From a checkpoint of a small mixture-of-experts model trained on Wikipedia: 48 experts in each of 9 layers, 443M tokens.
Below are experts of layer 3 (counted from 0) of a mixture-of-experts language model. Rows are named gate (a neuron's input weights, with its number), up (a neuron's input weights, with its number), down (a neuron's output weights, with its number) and show model dimensions 0-191. Each number is 128 + 24 x the weight over its row's rms, rounded and kept within 0 to 255.
Before each expert's rows: a language model's description of what the expert responds to. This comes from a sample of Wikipedia text that the model never trained on.

# expert 6
Word pieces inside capitalized names and compounds right after a short first fragment, such as W-ah, St-ur, Th-und; also table row ends.
gate0 [ 97 153  98 163 145 112 167 122 101  75 145 126 102 129 106 123  82  77 155 152 134 122 162 161 126 112 118 130 104 133 136 159 137 151 126 110 134 146 154 155 124 129 103 179 158 201 182 163 133 141 154 104 143  94 149 120 148 130 157 120 173 130 124  90 102 112 132 122  95 147 125 128 122 118 116  83 103 180 121 157  90 111 103 140 135 144 124 131 158 125 138 125 138 161 151  94 108 130 124 147 140 133  96 107 136 176 121 100 105 122 166 138 120 109 171 154 127 162 146 113 103 132 148 101 153 135 137 124 122 141 106 118 134 137  93 136 128 132 108 141 128 139 105 125 174  67 115 101 159 150  79 176 126 162 127 131 133 152 173 119 151 149 117 160 123 102 102 137 150 109 124 135 128 119 106 117 143 107  93 101 118 135 118 138 145 159 125 150 114 189 145 133]
up0 [131 141 127 136 105 107 128 147 114 139 123 110 132  87 151 132 115 142 140 105 131 164  89 132 144 166 141 122 166 104 115 143 110 120 147 131  83 144 132 141 173 138 106 136 103 144 140 145  88 135 137 139 108  79 172 121 104 163 156  96 153 112 111 148 175 114 125  79 139  95 138 110 148 146 135 108 164 104 114 132 119 113 137 124 175 134 126 136  62 121 171 158 114  76 117 112 103 122  89 122 138 138 124  96  99 125  93 118 149 128 139 126 125 150 171  74 109 120 146 114 127 132 137 104 109 161 109 121 134 154 118 121 128 143 154  90 120 152  75 119 146 148 156 108 170  98 147 150 164 181 141 121 122 146 131 138 148  82 152 144 109 146  95 125 146 140 155 112 165 160 112 122 177 157 106  98 132 100 140 123 109 138 121 131 148 196  94 123 103 154 102 156]
down0 [122 151 110 127 106 113 107  74 142 131 124  99 160 150 145 132 102 128 107  86 116 127 132 141 127 109 111 102 108 158  90 129 126 141 137 174 127 119 104 127 136  88 120 121 162 133 138 144 140 158 147 129 150 140 157 150 137 118 115 142 137 141  93 184 114 122 138 111 100 147  99 132 131 130 123 155 143 129 140 127 106 118  99 134 122  75 188 149 137 153 163 122 136 174 149 162 158 137 115 160 149 171 162 148 116 146 145 108 114 132 154 126 122 122 132 171 122 106 106  97 118 155 160 122 152 156 138 126 154 199 100 134 153 144 118 117  97 155 157 134 147 100 102 160 123 166 148  90 128 159 117 144 144 108  75 143 154 150 128 112 145  88  76 113 134  99 125 125  81 145 137 178  73 104 112  98 107 146 138 109 149 142 115 128 124  93 164 167 161 130 156 161]

# expert 3
Pipe and semicolon separators between cells in sports and results tables, such as | between GP and G, or v; t; e.
gate5 [143 117 162 129 132 111 138  82  95 129 125 154 159  85 153 126 142 130 108 143 141 121 103 162  99 101 153 134 122  90 121 167 133 156 119 139 132 109 120 130 134 189 132 126 128 156 126 148  91 149 113 155 168 142 126 108 147 122 152 113 137  91  86 125 132 101 138 126 135 118 175  96 160 119  87 106 131 135  94 173 155  70 100 107  76 121 135 150 115  99 165 149  80 112 115 114 126 129 110 113 120 159 142 147 100 144 117  92 174  96 129 151 160 128 141 136 129 145 137 138 125  74 140 101 106 142 126 112 117 164 139 124  65 108 116 144  97 123 139 125 106 130 107 170 126 148  87 126 119 136 128 118  64 129  89 119 143 138 165  98 118 108 157 125 118 142 124 118 124 127 117  98 111 148 111 171 144 157 171 163 151 130  97 127 169 144 144  89 118 125 150  92]
up5 [140 169 163 111 146 137 148 149 142  90 116  97 126 122  94 125  89 128 155  90 100 120  78 132  95 144 153 124 142 156 204 134 107 143 149 109 125  77 103  76 124 107 140 139 136 140 135 139 134 118  94 125 140 116 120 132 115 134  87 127  93 174 130 132 166 140 125 156 130 182 121 122 138 142 122 111 116 143 115 117 146 143 122 147 152 112 126 131  94 145 137 128 112 151  98 133 134 133  96 195 140 156 166 165 135 128 142 151 104 124 113 109 120 155 139 109 103 133 156 104 145 139 115 155 159 148 137  99 135 118 160 121 113 119 116 129 124 158 128 105 118  93 157 118 140  96  98 120 136 116 105 125 154 131  63 129 105 105 155 137 125  42  84 144 168 175 131 131  98 138 165 131 169 118 158 142 141 127 104 120  90  96 146 135 124 103 136 153 108 150 107 160]
down5 [ 96  90 148 114 102 172 113 148 169 170 130 118 139 160 141 178 117 116 125 175 141 102 132 118 148  95 130 143 122 132 123 124 105 110 102 135 122 156 127 146 132  84 109 108 142 116  99 115 136 155 138 138 114 116 102 156 138 128 143 165 125 137 154 171  77 111 106 110 124 103 166 124 106 128 111 131 146  87 101  88 104 118  89 104 114 182  96 141 116 140 122 103 164 110 159 171 115 114 133 127 101  80 128 105 142 130 116  79 130 128 136 134  92 140 125 169 171  99 133 107 124 146 114 128 157 133 112 131 155 114 123 141 151 116 136 158 128 105 184 138 110 128 116 162 127 154 122 125 213 109 176 138 141 158 184  95 153 119 147 134 132 140 143 154 142 135 172 156 146 122 108 127  99 130 107 158 141 162 130  89 168 135 145 118 120 141 148 126 117 150  91 143]

# expert 8
Word pieces in the middle of ordinary English words, such as the v in salvage, ound in surroundings, and tern in alternatively.
gate0 [139 126 143 117  95 144 123 121  89 134 115 153 128 120 101 146 124  50 118 119 127 131  98 170 122  91  78 133 116 183 132 147 114 141 138 103 127 118 128 134 113 150 168 121 154 137 131 105 119 117 134  94 158 133 173 131 142 119 173 130 137 142 135 117 117  75 131 125 142 106 134 181 157 145 131 145  92 141 140 138 102 128  74 138 135 131 122 139 125 138 106 114 102 111 117 110 173 156 110 183 124 112 132 158 118 107 149 146  95 136 161 132 150 147 153 117 153 124 131 164 154 152 144 143 157 120  79 137 155 125 165 114 107 164 116 131 140  79 136 117 150 129 141 138 140 123  77 155 110  75 115 131 133 146 142 139 118 121 129 135 103 171 113 139 108 140  79 149 169 122 131 124 167 150 180 170  95 141 103  82 148 131  97 131 155 110 108 108  83 158  90 140]
up0 [153 108 123  71 128  81  76 168 132 137  76 134 134  99 136 114 141 153 123 132 166 171  99 172 167 150 149 104 142 133  91 133 142 101 150 129 125 142 107 130 124 108  91 115 126 129 106 131 109 136 165 136 137 104 184 131 146 119 108 107 143 123 154 130 126 127 150 115 148 126 123 145 127 124 170  98  85 110 131  98 132 116  93 142 136  97 126 149  82  85 132 156 137 103 106 140 128 117 106 174 173 125 162 116 129 155 145 169 139 149 168 117 138 101 141 143 135  96  89 168 137 144 135 126 106 135 134 111 157 146 113 133 134 106 161 144 102 137 114 103 167  97 162 112 123 139 112 109 130 118 128 149 180 128 112 167 171 134 181 127 139 163 112  92 104 127 127 175 147 138 116 107 141 160 178 109 183 126 136 139 131 107 120 111 162 168 134 118 133 148 107 152]
down0 [115 119 154 153 125 111 110 148 122 141  92 149 118 155 136 135 117 142 156 123 116 122  96 135 125 145 119 157  77 133 128 123 162 187 138 116 138 110 109 131 117 122 103 142 146 138 171 120 140 119  78 112 129 145 127 109 187 123 121 148 146 139 115  87 148 125 159 122 131 153 102 110 119 132 107 137 133 121 157  89 165 125 100  73 155 103 141 173 131 136  66 163 134 197 140 131 146 150 137 109 123 148 120  83 113 124 118 117 114 108 138  98 186 124 102 132 177 128 125 111 112 134 168 132 119  87 167  97 126 146 137 156  98 117 128 140  89 153 127 157  82 122 148 171 111 147 114  92 105 123 130 115 169 131 137 117 167 130 102 128 115 126 109 121 138 110 131 111 114 140 126 135 101 114  97 182 109 114  87 110 113 161 130 140 128 109 185  91 145  85 134  88]

# expert 30
Initial capital letters or second pieces of foreign proper names in lists and tables, e.g. K-hy-rdalan, Šk-r-tel, Id-rees; football positions.
gate0 [157 134  72 148  91 170 121 134  83  95 126 150 134 102 123 121 105 126 123 129 121 127 143 118  71 159 113 144 141 152  90 133 164 167 146 134 128 157 122 126 139 144 140 118 138 164 124 160 128 112 132 131 126 134 183 149 123 144 123 144 172 148 119 139 155  69 120 106  97 106 114 106  66 145 128 166 115 175  92 133 126 167 123 159 141 129 112 129 117 112 126 136 145 119 109 159 155  85 119 123 168  87  86 155 150 157 111 123 119 139 125 125 147 135 137 138 113 170 132 177 177 161 101 119 167 133 119 139 102 121 168 118 127 124 139 128 142  92 130 161  93 142 148 119 143 115  70 131 109 117  87 153 103 158 118 168 141 150 127 144 148 136 128 106 124 132 162 131 133 122 128 118 177 135 138 110 151  65 142 121 161 136 151 145 150 134 149 118  81 114 139 157]
up0 [136 128 120 133  77 185 134 155 140 143 154 114 129 130 136 140  85 197 151 134 147 174 104 147 113 128 147 153 140 155 118 103 145 132 120 161 144 144 103 120 186 143 149 134 138 179 112 127  96 107 156 113 120 116 197 129  87 119 126 150 193 130 119 116 126  98 127 108 152 110 103  94 113 157 151 105  88 112 104 142 132 120 137 135 112  91 163 140 122 130 156 118 124 134 153 169 112 135 106 113 150 112 118 110 145 143 104 136 139 142 169 118 130 172  97 137 191  94 143 165 141 134 152 119 129 162 125 102 150 115 134 156 130 101 126 133 104 110 148  92 158 163 163 137 104  77 117 145 132 124  91 113 115 116 113 115 167 133 127 138 153 154  99 136 152 113 119 146 124 157 142 125 149 143 159 104 134  88 168 146 142 166 147 137 113 134  97 150 161  95 121 114]
down0 [129  94 127 170 116  99 118  96 156 122 148 155 147 157 157 137 119 165  78 125 145 152 119 155 114 131 111 128 131 118 128 125  97 120  89 136 150 128 178 159 123 135 121 114 175 139  98  81  88 189 163  90 147 104 131 104 126 123 139 128  99  94  99 143 179 116 142 145 111 143 117 145  99 152 141 126 112 131 123 128 104  98  91 124 145 114 132 157 153 132 153 135 119 106 154 155 180 107 145 152 137 143  95  99 126 142 132 151 180  99 100 144 145 138 139 125 127 127 150  89 112 107 147 177 122 101 148 131 129 142 133 109 138 121 116 116 115 162 104  71 136 124 154 122 135 130 141 131 105 122 151 131 124 144 133 154 143  79 186 123 140 125 136 121 173 131 142 180  91 145 100 173 111 107 127 165 134 133 124 112 133 167 126 143  87 121 169 101 146  96 169  88]

# expert 26
First word piece of capitalized proper names in lists, tables and prose, e.g. Hur-acán, Rub-in, Ol-af, Lamb-orghini.
gate0 [115 141 134 152 107 120 127 108 132  99 132 160  99 144 100 158  91 115 148 133 149 165 162 132 116 101 116 105 111 135 139 109 134 176 124 120 124 148 144 114 102 133 158 147 173 121 164 124 128 135 154 150 125 138 195 119 115 113 157 103 151 122 115 131  80  62 142  98 106  75 135 129 132 151  88 125 106 123 131 137 110 139 149 130 150 134 113 135 162 156 121 136 150 166 124 107 183  96 103 136 136 124 104 168 165 136 138 137 146  95 119 179 166 113 179 158 123 150 124 115 128 128 106 126 147 148 125 144 132 111 149  86 147 147 117 123  72 118 153 109 116 141 112 129 121 108 111 145 167 127  91 146 133 140 127  94 119 147 130 161 158 166 119 137 167 145  99 122 202 142  96 116 179 130 144 139 139 134 141  82  98 133 152 143 160 106 152 108 109 174 118 140]
up0 [137 149 129  97  80 157 136 110 118 146 138 118 100 152 141 142 106 183 160 149 119 163 155 163 136 156 141 105 105 132 103 146 119 116 138 174 120 156  77 159  96 108 155 133 123 135 128 116 135 139 149 125 161 116 162 101 145 119 123  90 126 143  84 110 101  67 117  96 124  91 120 134 132 137 144 115 137 129  92 150 128 107 136 132 145 132 130 105 138 157 125 113 145 113 123 145  89 131  90 139 119 127  89 100 177 129 116 131 132  79 145 154 133 145 131  86 131 127 119 121 139 138 140 139  87 118 143 133 143 102 121 145 151 131 163 150 113  84 149 125 167 143 132 102 151 116 111 172 164 119 149 142 143 109 163 107 129 135 121 151 186 182 103 135 152 141 133 117 198 173 137  88 153 162 139 104 155 151 156 102  72 154 167 150 164 133 121 127 127 143 132 106]
down0 [131 106 120 115 139 134 100 115  96 163 124 164 139 142 118 140 121 139 110 124 129  99 146 129 139 169 139 117 150 116 126 118 115 123 100 135 184 152 151 120 126 161 130 132 162 129  98 132 156 121  94  84 129 138 141 136 121 143 119 162 106 121 126  98 143 113 161 142 100 135 126 104 114 167 157 165 120 150 159 113 129 126 135  91 185 131 144 215  91 170 158 124 128 155 147 143 119 147 109 140 159 138 131  81 138 147 113  96 158 139 100 112 121 105 116  88 141  96 118  88 151 119 178 116 156 163 146 118 141 164 134 115 134 121 134 153 113 140 150 123  51 148 154 116 111 125 131 110 132 148 186  94 119  80 151 159 162 114 160 144 128 134 131 116 126 109 144  95 115  65 112 167 107  92 119 110  92 138  89 105 109 139 119 112 137 136 157 130 120 136 145  98]

# expert 4
Pipe separators between table cells, mostly after a number, as in chart and results tables, plus opening parentheses and heading equals signs.
gate1 [146 130 121 127 160 130 146 145 104 130 103 125  89  93 127  98 154 125 148 114 103 141 125 119 109 128 112 150 154 105 113  89  99 141 129  86 106 143 144 118  88 121 152  76 114 132  79 165  91 111 135 144 134 150 141 150  88 162 129 141  97 160 146 149 163  98 141 126 113 107 155 112 110  86 113 137 155 129 141  85  84 108 136 128 147 125 122 131 133 133 108 150 165  96  87  84 105 130 140 137 166 133 115 114 123 121 112 151 133 205 109  91 115 132 163 116 151 131 125 114  90 106 112 145 155 125 130 115  83 119  78 127 148 134 155 133 114 175 146 119 104 107 127 154 149  97 123 185 129 139 116 143 125 123  95  90 144 141 111 144 113 144 138 125 148 135 100 172 117  97  84 111 205 129 135 159 145 103 131 129 123  92 149 109 155 101 103 153  99 139 141 112]
up1 [ 71 150 139 168 165 158 131 125  74 139 116  99  94 119 132 134 132 131 186 150 141 142 138 153 100 113  93 171 167 115 127 136 131 143 138 145 116 163 118 129 158 113 111 125 121 144 104 143  88 178 128 106 116 150 158 129 129 120 141 105 114 103 138 135 109 140 158 134 113  86 146 146 145 108 111 139 182 113 134 131 134 190  77 150  98 154 139 114 163 100 123 112 145 129  89 135  99 109 142 108 122 107 131 109 140 152 135 110 113 140 141 128 120 130 139 149 150 136 139 129 147 105 165 175  96 110 112 120  93 157 102 116 127 116 111 120 100 159  96 146 125 126 127 140 165 124 104 152 100 136 126 141  94  90 142  96 111 131 169 158 142 159 108  63 177 103 115 147 107 102  81 125 174 102 123 144 150 115  96 149 129  96 118 120  89 122 110  79 123 143 114 147]
down1 [110 148 119 146 127 117 161 100 158  97  84 145 156  92 169 133 132 123 131 135 106 139 106 196  96 125 153 134 111 150 113 103 123 129 132 105 127 149 109 142 112 114 100  83 159 147 138 134 106 149 146 126 109 108 140 155 137 136 173 111 102 145 131 146 141  85 117 122 144  92  97 119 140 111 100 164 110 135 187 107  97 104 143 123 135 113 129 114 100 138 166 102 167 122 123 127 129 133 149 107 136 133 145 145 150 127 178 143 161 150  81 132 107 128 162 108 142 209 144 141 181 115 121 110 139 113 135 152 116 127 145 128  99 114 135 140 112 186 114 108 130  88 101 166 135 105  89 148 182 186 133 124 127 143 143 122 167 154 103 173 102 114 172 110 120 147 125 116  95 111 149 110 156 144  93 136 134 113 146 143 105 141  98 106 149 123 113 147 123 112 148 114]

# expert 1
Pipe separators and dashes between cells in Wikipedia tables of sports statistics, race results and squads, e.g. | 2 |, — |.
gate0 [104 129 107 157 137 172 164 135 107 115 142 125 102 133 140 131 163 118 137  94 109 136 121 162  75  80 120 126 106 180  98  76  69 128 171 117 120 154 145 115  90 146 162 139 110 125 104 129 137 106 124 101 183 106 140 130 125 137 124 165 159 131 182 123 142  94 148 152 123 134  98 108 164 135 143 129 135 158 106 143 133 153 132 138 143 139  88 137 119 134 107 140 174 123 113 118 154 118 119 157 124 124 119 170 110 102 148 121 134 111 137 122 128 100 153 152 145 106 133 115 119 150 137 127 193 107  61 141 118 144 111 159 140 118 182 136 141 166 105 128  77 106 118 120 124 136 104 160  80 157  90 134 143 141 138 144 119 109 142 148 150 119  85 110 119 121 124 144 107 106 128 118 140 155 139 125 105 115 109 106  78 170 160 147 163 124 102 161 124 149  97 126]
up0 [ 82 142 127  89 109 133 150 123 126 112 130 174 106 133 119 160 141 163 167 115 163  87 120 135  71 136 130 142 140 143 114 134 154 110 132 133 110 103  71 119 128 119 160 100 108 142 126 108  92 131 120 145 124  99 163  90 132 133 107 137 171 126 107 134 137 114 114 112 112 105 179 143 130 123 122 120 145 126 124 131 129  66 109 112 121 118 128  79  90 143 135 111 123 131 117 142 137 140  92 127 103  84 110  78 119 114  97 172 111 141 112 147 118  94 113 137 138 116 131 101 140 139 142 148  83 165 160 129 129 164 112 131  98 127 127 124 133 146 138 141 152 137 153  89 153  61 118 159  89 127 124 125 132 145 163 121 152 136 122 139 149 169 138 188 183 135  99 115 125 101 154 123 159 123 111 173 106 198 158 131 151 154 142 142  98 134 145 136 150 103  95 125]
down0 [179 136 149 148 117 113 155 114 110 134  88 165 158 187 137 151 129 119 144 135 155 108  90  92 165 128 111 129 147 142 134 143 154 168 114 135  97  86 128  98 152  93 101 150  90 131 127 136 125 127 161 160 160 173 173 128 116 128 144 124 108 153 119 118 143 117 146 148  71 100 115 122  87 113 135 118 137 116 123 118 129 110 125  95  96 138 162 193  79 157 154 116 118 147 102 161 167 121 149 100 108 104 118 142 110 185 120 124 155 116 116 123 137 135 118 140 124 128 129 140 148 145 145 132 117 141 133 112 133 116 115 131 138 115 170  93 171  82 126 116 107 107 122  99 177 138 122 129 136 106 125  94  88 118 124 129 142 175 152 113  97 118 139 145 150  90 157 134 129 152  92  94 136 141 115 131  96 159 101 120 141 121  61 105 152  95 120 115 130 113 105  89]

# expert 29
Second pieces of names and rare words after an initial consonant such as G, M, K, e.g. Gy-mp-ie, g-ob, Up-te.
gate1 [125 135 136 101 149 100 177 135 178  89  89 116  94 107 128 112 155 144  97 116 108 131 163 141 131 159 169 101 154 126 133 126  69 117 149 123 109 148 115 150 150 122 128 101 122 110 124 180 120 172 152 150 115 160  98  99 143 146 107 134 135 156 132 100 120 132 112 129 144 117 194  95  78 107 130 133 113 127  74  94 125 101 160 130 117 110 129 125 101 134 113 136 155 108  99 112 141 127  88 145 117 119 153 175 128 151 132 101 169 117 123 110 123 134 154 135  81 119 112 140  99 107 108 127 114 140 148 138 117 115  99 142 126 151 159 153 129 114 145 102 134 127  98 108 107 135 190 110 121 143 147 121 101 106 111  74 153 138 146 120 138 112 165 145 149 156 160 156 116 104 137 109 192 118 102 131 150 155 121 141 129 109 135  63 132  78 131 120 165 120 145 120]
up1 [138 126 170 127 122 153 109 103 100 165 139 136 144 144 120 166 102  99 149 141 152  92 105 151  99 105 113 103 143 121 140 111 150  82 118 112 120 128 169 102 105 112 142 119  87 119 102  80 109 124  88 108 100 147 141 146  96 133 127 124  90 102 142 159 128 140 163 143 107 144  87 158 162 145  93 105 162 134 152 162 129 148 121 145 134 133 131 146 184 123 166 108 109 151 135 153 108 137 164 121 165 115 133  82 163 133 135 140  91 147 124 162  99 139  96 152 128 133 150 127 143 140 114 159 126 121 134 133 119 147 112 148 131  80 136 142 109 151  89 130 103 106 126 158 132 122  71 146  88  99  77 149 135 135 138 158  77 123 102 119 108 117 145  68 199 121 134 144 132 145 126 148 132 117 148 162 111 151 130 113 152 134 122 186  98 158 110 121 117 149 122 114]
down1 [147 111 131  99 137  88 148 144 135  94 192  95 114 127 147 103 125 164 102 111  92 137 153 179 153 142 107 164 143 171 129  96  85 164 146 115 157 131 126 167 111 105 118 131 120 118 126  95 110 108 143 147 151 148 134  90 163 129  89 149 143 149  94 123  98 154 143 137 120 151 160  71 143  96 107 126 109 117 102 106 126  95 179 142 104 122 154 112 120 131 142 157 140 113 136 122 124 109 103 176 144 145 127 121 134 117 165 134 139 141 133 115 176 156 133  80 120 163 119 123 114 123 107 127 144 131 154 156 118 159 132 132 111 160 163 166 154 126 135 149 171 135  59 110 149 143 145 131  84 157 109 108  95 151 138 100 165 120 100 139 150 112 143 104 113 120 139  85 123  91 114 116 143 156 114 129 157 104 158 170 158 138 108 104 157 128 151 136 154 126 130 124]

# expert 15
Place names and the word the after in, of or from, such as in London, in Mexico, Maryland, New, order.
gate0 [135 143 147 131 120  83 170 143 117  73 118 126  89 120 113 121 119  91 117 108 176 112 110 132 163 122 137 179 159 130 114 152  77 120 142 138  87 175 145  85 146 119 136 108 158 181 130 136 155 131 136 126 109  84 124 133 119 104 126 107 163 126 161 145 115 105 137  95 105 123 118 136 153 133 139 115 126  90 114 151 115 155  98 130 140 153 118 104 120 105 143 127 143 106 117 134 148 153  87 129 148 126 126 134 118 136  97 115 128 108 145  94 116 130 146 139 129 115 114 103 157 102 128 115 150  94 151 134  92 107 134 146 122 147 127 117 106 101 134 186 111 154 137 121 182 149 125 102 156  96 113 163  87 160 148 177 103 151 145 113 166 155 122 171 155 167 127 166 152 104  79 124 159 127 149 127 157 145 130 109 162  79 136 137 153 172 125 105  90 133 122 172]
up0 [131 140 102  88 170  98  92 123 126 167  97  76 134 108 147 115 135 192 134 139 111 132 135 129 154 141 130 139 129 144 143  91 152  84 140 133 145 150 142 148 141 100 123 120 136 132 152 140 144 153 112 115 143 104 153 110 130 111 122 135 150 125  79 124 160 104 124 145 146 131 149 116 134 124 144  82 118 108 126  73 127 103 181 152 138 137 166  97  85 126 165 125 112 125 114 134 133 129 104 106 140 108 155 108 123 107 106 166 146 125  80 105 150 101  87 108 102 116 126 150 110 124 165 130 132 159 161  68 178 120 127 157 149 127 148 119  96 121 155 128 113 140 126 132 123 106 103 140 158 139 120 170 167 138 129 126 151 131 109 158 124 169  72 123 151 145 141 127 152 127 142 109 181 176 131 151 170  92 161 106 124 130 155  97 137  87 119 132 124  76 113  98]
down0 [117  98 138 160 153 153 137 106 111 132 184 111 157  99 136 178 139 144 124  70 108 152 138 126 104 128 127 149 115 116 127 112 109 135  97 147 116 165 138 101 125 139 101 117 114 176 163 121 141 125 187 114 170 192 134 174 112 147 121 108  94 144  91 142 153 119 116 111 142 150 114 168  99 143 146 127  97 151 145 133 144 124 112 112 129 116  91 166 123 169 106 122 110 129 167 102 107 107 128 133 121 136 144 147 127 140 166  99 110 142 145  99 140 129  68 123 110 151 156  93  88 176 142 112 133 139 124 108 142 169  74  89 162 108 107 137 117 133 168 132 138 176 145 149 124 121 121 170 139 148 144 128 119 101 157 120 127 155 104 115 117 130 114  87 100 115 170 126 136 146 119 143  96 112 126 159  91 124  89 142 136 117 115 107  93 115 177 140 132 137 119 123]